config.toml
d_expert = 544
router_score = "sigmoid"
normalize_top_k = false
routed_scale = 2.0
balance_bias = true
router_logit_norm = 1.5
optimizer = "muon_variant"
seq_len = 512
train_tokens = 616400000
steps = 4703
Below are experts of layer 5 (counted from 0) of a mixture-of-experts language model. Rows are named router (the router's row for the expert) and show model dimensions 0-191. Each number is 500 + 40 x the weight over its row's rms, rounded and kept within 0 to 999. Numbers have three digits each.
After each expert's rows: a language model's description of what the expert responds to. This comes from a sample of Wikipedia text that the model never trained on.

# expert 46
router:493473458491504527507560530434526500477468535511482482603492502529509517490531533477521459455502447521538500543516472420520486499581480560423510458553506450492493521549505524540474545478465478414548517479457509523535487483504452552509538525520483499560554470484474581508460493574443409515383492505528544592497583550401516524511493540517492537510474522516489465443524471470577503422437499556416420518492518477478451523527528512474452546442489540466505539473527485539472515500516493451533501478504442450479468458507496516399508544489504418473562463445561461462530485456475508549
It responds to: Capitalized or article words inside titles of works and awards in lists, such as All the Day Long, Best, Directed, plus list indents.

# expert 43
router:505461535477511526451509474469507508498528540422513553546572544529508536541490575495519475434564503509464522518553548496470446512570501461500510443556498487525479453470491448452515503570498621454527502506433482519486562518460495470515485566533482535490506507520489532483501436470591547492458424510535460586542506544514511495410527491520483463488471526551509477449523513452504431531544591481457485510470436508452520487421470498454492498448505409430506522494498463582508539507525461512523593428537552530497541530508511370511499546541473495526484483434508498446538535494482454474
It responds to: Gerund and participle endings and action nouns, such as projecting, writing, making, training, often after to or began.

# expert 13
router:465441412369608490562466447504472547504543559427468518538538436538494489546474500502432513524465509485481532503495493495546564527469463538501499552496538505523487567478540512491463499456512595524435489519522482536495490456470491602494507529502447509489489521531461513511501491451551432523441421478554469510481519530531435516486542591502534508462524434501491474462547531436556468481532497563520536512495476521469502489504495416515461423476531534424562430509434523442488489450520511465532526523489562441492518519521492490471498566487491501559492473475493576469523477537457602512
It responds to: Past participles after was/were/is, such as taken, held, released, placed, Nominated, plus final digits of years (1982, 2005).

# expert 4
router:501556483534474541466534464458511555519479527481504555446509529448501505516512517544493502526571507494486554470483516457473470558460421454578459480477550487522576567490485558528517419490488600528508463587573552470484563490411497468448479411462558506510483503511543535504501450501558474491435441470527448394521432491496513512471483510512474411470512484430477501521498555512521489512471475425474452514522458456542598486500509445537489459555576505538479460479492428515499535464507455511459590480466560544559503453485492474513509500507511460523480524509538518427440572485507509516
It responds to: Abstract domain adjectives after of, and or for, such as social, economic, public, human, cultural, racial, including -ical and -al endings.

# expert 35
router:499494533504420542506444571541572539530543480535526507430435475458516479489496492447519506402552496495548515432611523495519494524462555464450428491519556545575560438569467540490566528421505510468497495499582486500492507518536499472483519604499493429485511441486501458495532501504444530458454463562486534470513532480555579469564502523532506474448524492462490482540432493473450515560485520426496558504561466500522521494545451585476459529503469449456496453486467442541566491502524527539475502491459536557511513527462470429516504493552545494523480485483494448497545488505449408470
It responds to: Commas after introductory phrases and subordinators like where, how, because, although, However, before the subject.

# expert 33
router:511471490531552533481481498492559490491452574529454492470513472511499454500611468520532499542538477508543503457485524447527530455507461542490463548428482465545510515535502499529517475506503488473578466522476437429440592500589515518500518516382517481505454494511504545441562494560502465559521469500554440564543522553452511448482495432432522510462468537548506578502467595443485555540529530534492498521490491502508490479618449491428490478441474454450574517491490538456483456511517441482512470484474581523572475509551526477515524536542462467514450455521478441426521489553508458517
It responds to: Math markup and variables in formulas, such as backslash commands, braces, frac, $n$, begin{bmatrix}, subscripts and plus-minus signs.

# expert 36
router:528487470516457425415523478495538460514466542479561420440448476543485500431528450423601477492527463508461472502495500480405449441503535487524482430542534552551542532512495501472523514552496489470578544515446521514487546527541505420500556425523557466491456523499557555522568498510458502477485537507487456474546461553444535502473519468496486502473484501537495560554583541533533465518431522488465464550499503448461443541503472605462456562507469569553507571437481547488497500514469526537492467495510518502499483471443564535565493523512574508486452545552512464526461492504541433449
It responds to: The conjunctions and, or, &, but, nor joining adjectives, nouns or clauses, as in political and journalistic, Turkish, Persian.

# expert 10
router:488548482527503517559528443481516508497483455588461446430517486502453564468512498502529500549430425528477493586474476540461512462510512509479447449494478497484471574454477399550571494476511522582544448531453507496475483493490497504438494478505505437485520535475514543508539476521402542486453560506427522522548504542475470520484543463509468550522445502559562498537480493567509473476435398564517528520460525440515519475481449483646490547502507503489492472501492416525513541493494543521473432531483512475474482488530537546519482435524471513473527481449609503475455484443518469587
It responds to: Forms of be, have and modals right after a subject pronoun or noun, such as It is, was announced, would.

# expert 0
router:517511496565442435479543574475501494543515478465472499470484492423513436514501582545505465464517524497547505500518497514499440436504488507552455474424442525544554548592482554407435519487477480514474500517536506501533411498479446485467549462499463489506521483479432485512488574476568581578527525501466469509433499477439467520556410504443551518521478508594453472516503485526423494440513495433573497511547474475547470544471524452529497493539418510546536470489485517510533482487504547452579406500504477530420459516500535516515504477518526534469466477529549553524530579527505546543
It responds to: Period-plus-letter pieces in abbreviations after a capital, like U.S., U.S.C., Jr, etc; also isolated rare letters z, j, k inside foreign names.

# expert 5
router:521492601457529567469537520489470514485473513481538560474555490467491549478491523531446501554486453513525534478504447471550442547486529460465510474435489452483426551514496494528536472446560503476486517492489484496543532548523521549486496588445488492450475495430502427527470499460452547554488487444401485471438394479509517485611467427511565537495463464500505485487518507551517453549490531503511462476485524539509494524520535592484417464480519521543516460491530532559543505533550525525513444499450445473630478495480492553490490474507520509497485533554533387526535499436450579508
It responds to: First pieces of proper names after list bars, colons or commas, especially St, Saint, Sir, Mar, Car, Col (St Helens, Stranraer, Chandrakant).

# expert 11
router:487471510564525516482449520485511545442469475467561510472477462527496547502448474531425510481542508523482479468489423540464473460543490522483520438472477520585418452515521529573498473463522440542511530490566499508496480514528506537528514471480489456508597491478572470529424492465422574528507524570503581564476474557519473506508543363558506483502499478515530465518435505472408516469425530557508508547501530628538439522511503524586527535503515523532501482508467531451540535498484478488541518477447479527500504502491505534462434404474458492477510560501487520443528432435516508552
It responds to: Ordinal words and suffixes and time units, such as second, third, 18th, 22nd, years, days, usually before century or round.

# expert 40
router:532514512465500522505488498532513519546438421570523496514480513526509487514483504486444483568529535460460459493488431496569501537471517458541435448520448466490503481505498530455495434576449579506473498499467540549556423525481549458481522502470478424486452443488491534504525499524503410475476631491440505466509501488486489478487533516600404566471450444587485505556505470540463492511517558433598490478443492541430493564506466525479396546488533496500460537493525479583540531484534544450573460516525497536499433456492471474456496505472518506480497502547494526486527466559491528563
It responds to: Single capital-letter tokens starting a name, acronym or initial after a pipe, dash or colon, such as T in Togo, U in U.S., J. Dacre.

# expert 15
router:541461494528475495456491437497538508521458472520541449550426524527542514516520577436549472454478418522468546541424461480495436502485501565536514446462556453526558507472512589466529516552494486483457517530462498505486573515588504455504513501553459494495428533488519460487474493534441546513573516591479503522431477411561502565555496544493570453496484466430543522549479523485483506503516487455566501416473523462501500446470514466480506487455537508618503459493456531566518536511529455503526562453493467478526475570530466540520443402468503499461502500446463445532462519463491468488
It responds to: Temporal conjunctions and prepositions opening clauses in biographies, such as after, before, during, until, despite, often sentence-initial.

# expert 44
router:455471541524469539570539464494572517594479498493506421490443471505530537532561516434488433506511536532454566529488520463435447536473490516463470408508445513566504507468538518525491502477559519510481507524476544526544539469543462503522536543531463452509470515502495540469577451483417534454490495566476521550501519535412460562503511484545495530468458458514577433459529534471515436525432548533528528561542475476442453461533429481502466532483570582506545468423461523544517593472526541484532527531446563456455464507525495464480468530561459528540481469482553486477519502461461498564
It responds to: Infobox field labels like Occupation, Spouse, Country, Produced, plus scattered words such as much of, New, commas before place names.

# expert 12
router:509469524488575586440470571514552460543578574444442439515462477540486515543530471530468461570449512515460545429446486432468497441517467513474489430568500586530505535428544511547477531502526480452469429479486552485440543449488505468527553577462481529546511504497510530513572528540468394469503518507442552502512433531519511464432496405537532498486474463530445467464453514529514466483520558461483533561523544535486477503539447458519480526579511583463495503515482507540503509545555511485537485474487505444473498527524516506499480528492472462475489478456477463475522599461483447441
It responds to: Line breaks ending table rows, especially the header row and its |---|---| separator line; also newlines in numbered or bulleted lists.

# expert 8
router:465425398354625477539478454531476534491562543452493534520558446539486503535463496501439528512466505473477510487509504482542563495497438520527502577518559489521472574475537520508465498457508583523455479506540473529498510468486504605496489526493450510482521522506453504523479471465584455523476434478547478511465502515535448488457547601487544503460528461481485481482550530463542482483547491559516523498504477538482516502508488433488485391472520504437542438527443542435495462441516499459506530525499526463514540523515473492428513554505479476538481483456458574448503479531485605523
It responds to: Punctuation and cell starts in wiki tables (pipes, quote marks opening song titles, percent decimals) plus occasional sentence-initial function words like To, for.

# expert 24
router:480542469570491441520511476520521492487468467511405514481556497469551455519488504525524500522437562587492420566517479486439480581461487419547454511529443529467518564542495505477478557549469489549510458491490536422554478470510494499533493501585527506460529465537545492526495454546407512499467497528516469517438524570458594463480488517520465537515453536517444538497516489456541485525457412531538536456517476468447487507547473506505566481518497579553564581541526524477483430513443518484482543510533478474516453494404413419519509502479514493498547557447554555560481498508465488513
It responds to: Short lowercase word-initial pieces in French, Italian or Latin text (d', de, et), species epithets, www in website fields, and stray lowercase letters.

# expert 7
router:454426408353620499548480450523479547493559548443471530525543445528490508544469503487437520514461515480475520490506498475542555508490455529518504563516547498525475569469537522508455499452515598518447481510530480533500511461485500595503499534492445497487500519518448517515482472456570452519464426485544478507470517524529446503468547590497541508460522450485497472476557530458544473491538504566517530504503475519474520489515490418486480404469531518430546433514434536444496473442527498456522535524487547446511527521519480486431504563504476480547485472455475575446517486524481595539
It responds to: Empty table cells, spaces before years or coordinates, and prepositions like of, in, by in biographies and election tables.

# expert 28
router:513511493536457436428548439529481509543499515490544572590413540455530534507461532520503475446579522547541477412519477486461498532458479550472502484593511419537572475462455505531420459476546461506506524506485499486434523504480499481571507547449485439483464489562536535485531535477456522490475481516434569458473460507497497541511463428572473514454490491536542468544426540563484524485481496461471493546468458519537393420538510570576519517556512520512536533436526510502493530500530531501553528503495470607461537445490515535461505502465452495508496472480427481521541454541530460468
It responds to: Numbers and quantifiers before a noun, such as two, three, several, few, many, these, one another, and of in a total of.

# expert 32
router:429488497445510429503542570508511565459501395612468495571467480509448549515547473566501490490510487549503510530457556480509512506577558480488512455485541473500465430524498516558468517463494494516507434511561496498503541525515519487531465443536465546478462521517475498528473488434453543500545481538475492518544436489478526488374518525495492572507499480531481575482573545460487491567439560503539477512509450499518490494514554477470555463534528422433566447446457581487516512517451550510458473467464646506468468484520456520520516491456560484536451517492495458492422503507511518513
It responds to: Words in place descriptions like located, near, in the administrative district of, the, northeastern, in village and town articles.

# expert 9
router:434450514480515530573536445509559532593490478477501445509457485494521534544562517432466448517492541507444559533492523436457471507457483526449464426515450511547499537471555528521476495454559542532454480528483521544538534455529460515507548557514450467506455534540478505466548433466458500467462475572473518522485521527416451572493495506553503536459481440497563442464536529454549433545449546550501534546545479454447476481518437434491438494474557578469550447435453515523523564447546547480544499535470563453468481516534491460473465537543450498549465456464545509465512507489455497573
It responds to: Commas, in, to, with and digits in varied prose and tables, plus words like but, much, We, According opening clauses.

# expert 1
router:506503586606390549496509476437506490620471518496505523567430521458545545514523422423497471492507459499526549473531580497445447636459456570430527462458453515519462453463515487521530435470510423523476487492464494555447540557519538491487504482560517476527459453526519544511539464490482525460432500516484466545504540457477528508457533504527438508446477476449526492419498472496570461536462506497557453543533438496507531507464484461442479532497481549472535506461462452496489553486537516513546531501461433522530521549509486489522510477478443479517502473474547470530580526538472506515
It responds to: Common inner word pieces like le, ie, ble, ro (disbel-ie-ved, pro-ble-m), plus opening parentheses in numeric tables and Socorro.

# expert 3
router:461430401357616506543476458524475538490570538448461538531557444533486513537470497500432535525464511479476521497500500490548559507500449531516510584520557490524484573467529520516453496455513597516445487503534482524504517460487500596494497524485435496478503516512459505522486466462579458518474433471545470508466507522546454514466555595492533512452521456488483481494549533467542479476524503559514525500500478521487517493508490444477477395459518505436539441521443545435502468451529493451513537518486543449524533521506482492431510555505473492548488479454463578455514479528487604538
It responds to: Numbers and name pieces inside pipe or semicolon tables of sports statistics, like goal counts, club names, event names.

# expert 47
router:460509515576485535482500451479514546498487466501524561483492518528543540477576453458466454544536531564478509587467509605470474438462484523522439416550457564580518488440497464487511532463525453511511516573515437475565488489482508460452506493483554441600545561525504531533447463443418547531534526494513508453446528417493493537555541492449449469433546498460522479504462538529480523486486406492437524548538518509511474530510519465475473516468581541463487505457477524515559545444466525462517517494462495488496470591495514465456446504479579463552457526534523537482553493473535434498
It responds to: Nouns for wars and crises, mostly War in World War I or II, plus conflict, pandemic, invasion, Revolution.

# expert 21
router:483552532522474473525480477430524521510552513546560542511507562493422468505497524499456424538498486521519512499492546569541518412472475505546475498531453526481449507397509535422488508537432535564425531532482521500498431487526512456462509472473492439555461458482413497483541615549488551504546525506559511436500502469431486534487489538483537447586489497489482471567566483537418544455532503483516494600527481402473484492475478444483532459464490570510486518475494527551463514501519520509555456499480502515464423493495476489555486500561461613495459488458515540500512501525495455423
It responds to: Capital letters and letter pairs inside acronyms and codes, such as CA, RA, EOS, FDI, CCHRA, plus digits in model codes.

# expert 18
router:526501529468464577471492565494481544472546472509500491472505488428560419493478454460502482570499524518474457464467429520462532462471486544465467472487542443486451491455503487505462474541477488543477450489574494542513468471554489423512489551480529512435479578451518460567523519479511533464550442499536498534585543539478425513599505597458473475555506464546545478465428469505498519440448463504532541462505489476512484524566535472443545430461472503438525460579484552497484476420532562510488491555476519475467472553527470468514507464533560593543464546494545555473535537423478517458
It responds to: Country, state and city names closing a location phrase, often after a comma, such as Iran, France, Australia, California.

# expert 39
router:475442382357629469538490455519478542489549558458481538529553452525492501529452493502444526487475495468473520493519507482539537489523448521531502576513562499527452570472539507502456494458493583525457473521540484531498515469480509601500490542485451506507514537495453516523490455471580429518467429477553474492479509513555448504459565589500537516456532457484496480485553516459542479480533491559516527501479475533476515480508513425493488403463526491434543441536453532440494473434498494467506528532478531468516525534512478490429507561516484472534474487459462582452503494521485597511
It responds to: Opening parentheses before years or scores, such as era (1990–2001), 12.14 (86), and pipes between table numbers.

# expert 30
router:451533541522490494532556614495493430487468492560535433533426545574572520461535457492540542464528530468499574529533507488469508463508526520493561566426508555491582384511509451512581557555488465456504497538445509510519577474483439493543453453538475509449489506506514484462523524521503486448534530494491495488547486417494510487523514482501533499548554558491527518456495461471496488532452511451478521411529504497495548465427562545492509541513486495541514521492459491493451476517436431502438466507539454495463576547535504531510433503501474471509553489564521391574505538491467455559
It responds to: Opening letter clusters of words split into pieces, such as bl in blossomed, compl in complimented, toler in tolerates, disapp.

# expert 31
router:518534591582419517518499447573560487538448501522512440420430513460488461533579564519517469501500559482470501492462486546521398510468540495473541473552454530454566455554484428550476554539501380499547568486469429461539476504524479518488519504544560490537469520452542476530556525471449534462479501484485515488481462409548463550473420446526523526502473519473538552529496491496488513520505529504403497465493536491474490560511416457459498531546513473500473527479508476506471570509554506517522557519468520475460504440465499451506533494455492501513511424536559480479493552545505411515
It responds to: Pipe at the start of a table row and column headers like Pos, Pld, Votes, Date, plus taxonomy list dashes.

# expert 2
router:482457512541554589505544459575462499505504526470527524472467519483510531484520538508472508476441474533486487522532602501520557573492522455455471511488476560536540559435481404446560477514508614452506446502529467494506581530464518490443468534549487534520457440479474497455499418541500532553441461569458486548546486506491469493550554481546514541524508470554540463495452457529478461495491526504538481460536449546464566512498475475552445533433505400489470435501476487518542548416548544480471480497457534523500570520556455498539479505518465507518493447443568514441549469519521414463
It responds to: Past-tense or present main verbs right after a subject in narrative and biography, such as wrote, won, published, received.

# expert 25
router:507490452455479577536453542424576566499493505461556489482536469561490514509514495499505485531456520501493517510629524462505483441450496560572467517572520524556464523474562545465503557455502523514493509443487502545440530490543466532485474530478514538525485440532548492481527460403467466474506511470485473508365532431482469527487524565502506589488467459453456513448563483490547481528497489563538533458505502438552500492435468475458495471515535500474479467469516538513463479530563502495470476479490567477485444510495457460468494487562464505586512420471393457421529554438512512491
It responds to: Nouns after a/an/as naming jobs, institutions or things in biographies: assistant professor, deputy, school teacher, restaurant, staff, interview.

# expert 14
router:454426409351619496539478453524477543484558545449471530523549443529484507544463502491438522512463516479479518489507497479545557504490451527521505569517550497522475570471538525509454496453513597516451483508533476530496509463485504597502494533488448495483507519516447517518476472457578454520469432481545480506469517521535449496467552593491542505459520455482490476479554532459540473488543503562516527501502477522478520494511492423483488393471528512431543435517435537440497465446524494455521534526489541449513533524516479488428505558502475477545486475457468576446510484528489597538
It responds to: Periods, spaces, brackets and word pieces in lists, tables and headings, such as Women before athlete tables, Usage, Film credits.

# expert 27
router:523527576443582529537390435459510524527546444514484492419550542461511524546478509477529462534509528510442474544528557412512532489500555456524530402573432523530535518467522521476492488508522482557500518490535468511482512470514405409530437496553484451487465538480521458451484506443435540533536505474485539465593513565481570553491516508486491434525518485452557540435501480451510486549485462528483533518540484458501509416458435526525517456540509484486533498454520507531499532565461495527500486528506473462503445458542425485513484474588544479542526502435546521563516513580475468478
It responds to: Digit pieces inside geographic coordinates and decimal numbers, such as minutes, seconds, ″N, ″W, plus some table scores.

# expert 37
router:446510585557448544540551489429587517588468471498508437486414517475516535503575571424511429515515550532463538537501535497416425531483511522466484385535463501552553494486538512540532507514557463499491523516447540496530504491529499463539541541533514489495412490504519510460536465489418551449489496555438550526546502527422489562511485434546492512489468474514574445464491521483469456552438504498472519560542512478462434482487431468494485577514538540510516481424483487556485562486513532488564503510461531489419440507538505476504462475519471498505520477491541480514513523469465429531
It responds to: Varied common words and name pieces after a/in/one, such as of, including, Abu, Abd, Map, Results, in election and district articles.

# expert 29
router:507481465443506520515498500424550468519527396454541503452434437512427525560479532455495466547525475523503545531473595576476602517478488556518416531533514552509488496509487545462440508502526524546487455395434488540511417526480475467474476513451484485489483451453546497464514453499577518460535565560617429477467524434504457514468514524505557517510477484460529559459588465539500528501495505527489502526506492520492502534508452441519490448493511448391460539563509536526502493451451533543512529511458468475461536578534486484466498472553492491529498529452530481464513546526505551470
It responds to: Later words in names of organizations and publications after National/State/New York: University, League, Times, News, Records, Athletic Commission.

# expert 16
router:493445509585439497497466497478482482535502495545495509530464486502492519489501482498511507440422515530450491589495458536453487521466545539420524473487473537510495504533489486564566481450545497521509540496455583524450477476447506517527547496589558608484579421563453518425504472566509507445581471548457424459512496457534470490456530556515484475463435525451473465500514471490420544521549499467464477500503520509556526538491535536510479523531458465514457495452635418441511468499423482509493504544485430504542476467511549519540493469525467464515478495554498559580499544518498436464
It responds to: Word-internal fragments such as c, oc, ac, ic, anc, rel in the middle of long or foreign words like apocryphal, concern, Planck, Oligocene.

# expert 23
router:510552487543498467510516509564550478487553471529505497450506525568513489479548486468513470534558498526472479541474489485525444444501510498422413573547553469539522517472500370464492547468520522497547486521511505518532473488496518510469584443551498503426460435516471490539502476510525537481514477473521489549491494521487442545466496503439504554509439476480578521464473549430463464442440503548515522628545466513520538523463475512485502466448503512492444483444505483583485488470506462412482517520484499425527488448560485443548508466457511496461519466527620509551448429414521408525
It responds to: First three digits of a four-digit year, such as 201, 199, 198, often after In, a parenthesis or dash.

# expert 22
router:466482475468474470515547556466477552519547499460442519545491489494555528493466519497483465538476506473469516495528556485472464497444497423468550522545476472497418518470556536523459451454551523467463526466503473523562520494488452451488593545495476479496554488518465444489534470495521425522425466493547477517452522534544534548478511443512502575518531472466503505529553524429502530535473569538452501514438463489444568451554458463513487526414536515427483483489469403533503539404534497480541460535447521469485506471568564411421490592531464421541502467500478539441565489547480502564
It responds to: Determiners the, a, The, an, their starting a noun phrase after prepositions, conjunctions or sentence starts, such as the book, a matter.

# expert 34
router:467493479511445485566456515515504467538450505510556488532480465497584524573497569474487526554486501495513475418512492421505478529505456469466506436488562511522490507431517485462467588439517526442443436473427535595555393473531531515544537469518460492535503497514420492513512477492480474494485533500497548564494560523515531530428553450496524554492487525451525482549586482548538468504536504589529578465475466450498490461462414436463461458538511499524489469451470570536530416461470568488509534494499508446502511521518565470460484567507522527553458521493447562442538508468496492458
It responds to: Pronouns and relative words starting a clause before its verb, such as he, it, they, This, which, that, what.

# expert 17
router:479488525471463511538536511440531418508479488496537539539541494467540509467532418511449439485479474561509500542481516571455462480526510518456460578482493483555510431506536545486490523527511396535491488495476518549520414507514533503536515513511474553498487520500481454478415468486529539452488470557561537464487497500495482493471503519429488524419553520522552432455494548474565537487561557499497487496522520621495481537560488583431580477511514426491397577497486492453540573511515495466537497517480457540458500520467484460538419493500518512502488453514411541537439483423531566551
It responds to: Prepositions and particles after determiners or possessives, often starting compounds: out(lining), up(bringing), back(wards), under, over, head coach, for.

# expert 19
router:459414399337632477533485457535485543488557551458489541518538445537482497522473495492452529506470508472478519490513510485544553500488447521522497581522554493525474566469534524501457489450500581527457479499542468528495529471482495607501491527479458503482524527506464516531465468475583458516469437490552480513463515513547442499467555589490545512451532464488482496477556531477540477497527493565515523504491482533475516501516490433495503394472522510435539445531443530437492466439505486465512525523483539465521532526508478491434513555505485460541487473469455580435506489536497598503
It responds to: Final digits of years and entries in sports result or roster tables, such as 2014, TKO, DNF, Decision, Waived.

# expert 41
router:539555494435541539489517543478538485524493531440521465566472489542487533520493560446505454582494535463470530496558539487556506584471497481480566478436527492456422514457543520502502389473535436484475479567573552486594486468517507577469516516535482489497439512544482462450517510492538469502431414481450514464453506457505519483485488589479477506475547493435530541491505503508518488556489503565407504527454532473488528505558498540455507519513579478505491468521479498540497555481549555449533463507513490465611429549514459508491505547476451452438497482432495475479512404558505528448
It responds to: English and other first names and middle initials before surnames, such as William, David, Michael, James, Edward, George F.

# expert 6
router:458427403351623488537476455527477538490562545451481536520553445535483505539468500497436528511462510478478514487509496482544560500490445521521504576518560491523474572472536520508457498456512586522451481506538475532497507465485502599502494531491451503482511519510449510520478473461584458524476431481545480511467510519538449490461551598491543504461521457483489477482553529465538481487544500565517526500503479529482522497509491430484487393473523506434541437524437539440499462443523494455512532524494533455514537526517478491424510557503477477543485479455463574446508483531490602533
It responds to: Pipe separators, blank cells and closing quotes or brackets in wiki tables, plus some prepositions like to, in, between in prose.

# expert 45
router:504506559497413512547445505511485479519475471549470473448476481500436423494521471591517463520530507532526482429453471475529446550491504476505479514560449441507539480507519521478526529553549460469508526478575490554483454470551530509469420544508500486509412581569561483435476511455484560486581539528463577523567507558402509536471518559536475499523517504510517472423502536537566451519506507505539548509553526420461407469432494566503528559512482562495516470565449440445460573467502480592467491519536465526440483465505477541566488509470521477516487464511479480514496490511531483507
It responds to: Digits inside parentheses and tables for heights, coordinates, distances and scores, as in 1.75 m (5 ft 9 in), 74.00611°W.

# expert 26
router:456428408351621498544481452525477545491561547446473533523546444529488509544469502492438523513463516478478518490506499478545557506491453528520508569519552499525475571471538522508456498452514597518449482510533478532499511463486505596503500534491448499485505518517448518519480473458575452522469429484546480508470517524535450500467551592495544507459523454485494476478555531461544476490541505565517529501502477523478522492513493423484485400471530512432543435517436536443498468444524496455520535526489544450513531524519480488428507563504477480546486476456472577447514485528488597539
It responds to: Pipes, numbers, dashes and spaces inside wiki tables and infobox lists, plus of in phrases like some of them, letters of Paul.

# expert 38
router:489515580503448514487555514489551462538451469469479367503468530478472522476540467449513484460586503401516489480556581561404467427567512537521535447437458504503469483500514462495480413498508440536571493492456524469412507520521502456512522495396517514501562576459539529544510501536490542453534543497457571576497591499476528508473442467566468507495470547567529492540450525517519508513462467492503496469522543495495455426515542496488470554497519516561472514474566544527487528520475515557493485553499521525506458484491517512539498498492519550427512579493455455557492494447510471467
It responds to: Adverbs, ly endings and be/been/become after auxiliaries, such as also, well, often, increasingly, heavily, not.

# expert 42
router:519501478501493420502473486460579522535469445518536463523484464586464478512494513446475558443465448487455517534432541439492465469549423511404567484504455438428446484563522476554425506515529517468466503519440543536567488510492533538528546530459498527492499551487552414519529491436444416470480573509490525474545517528507489525593515451528531592487479489426491501467550533505496466525411478517501481540519445471474511494531485432569505487504536562527526560488479476576485514431476533502479493476521517517461475460514547556404529480468480494475528533595530539547483521487481491524
It responds to: The, his, its, possessive 's after prepositions, mostly in sports text, such as in the first round, made his debut, club's.

# expert 20
router:463434439392538473570501453512425555534518503472443505526528439463507506571550515484430484550416562492471564550487460481540560562431483555523509529539521509501453545454578506495457478434539611529421486448523494527509534481514505519557530509485468486476482506509449547504497457469558512521471424463534510544495529535481437482489527503539511523459518404485558436504512480491521466547467534522487565544527465485492541477474462452491480494484548542523503439536455463436532521457516494463523523538520583463486485490535476531450467556522418510544503503452544568427488500501484560523
It responds to: Sentence-final periods followed by paragraph breaks, and closing == or === of section headings, ending paragraphs in biographies and histories.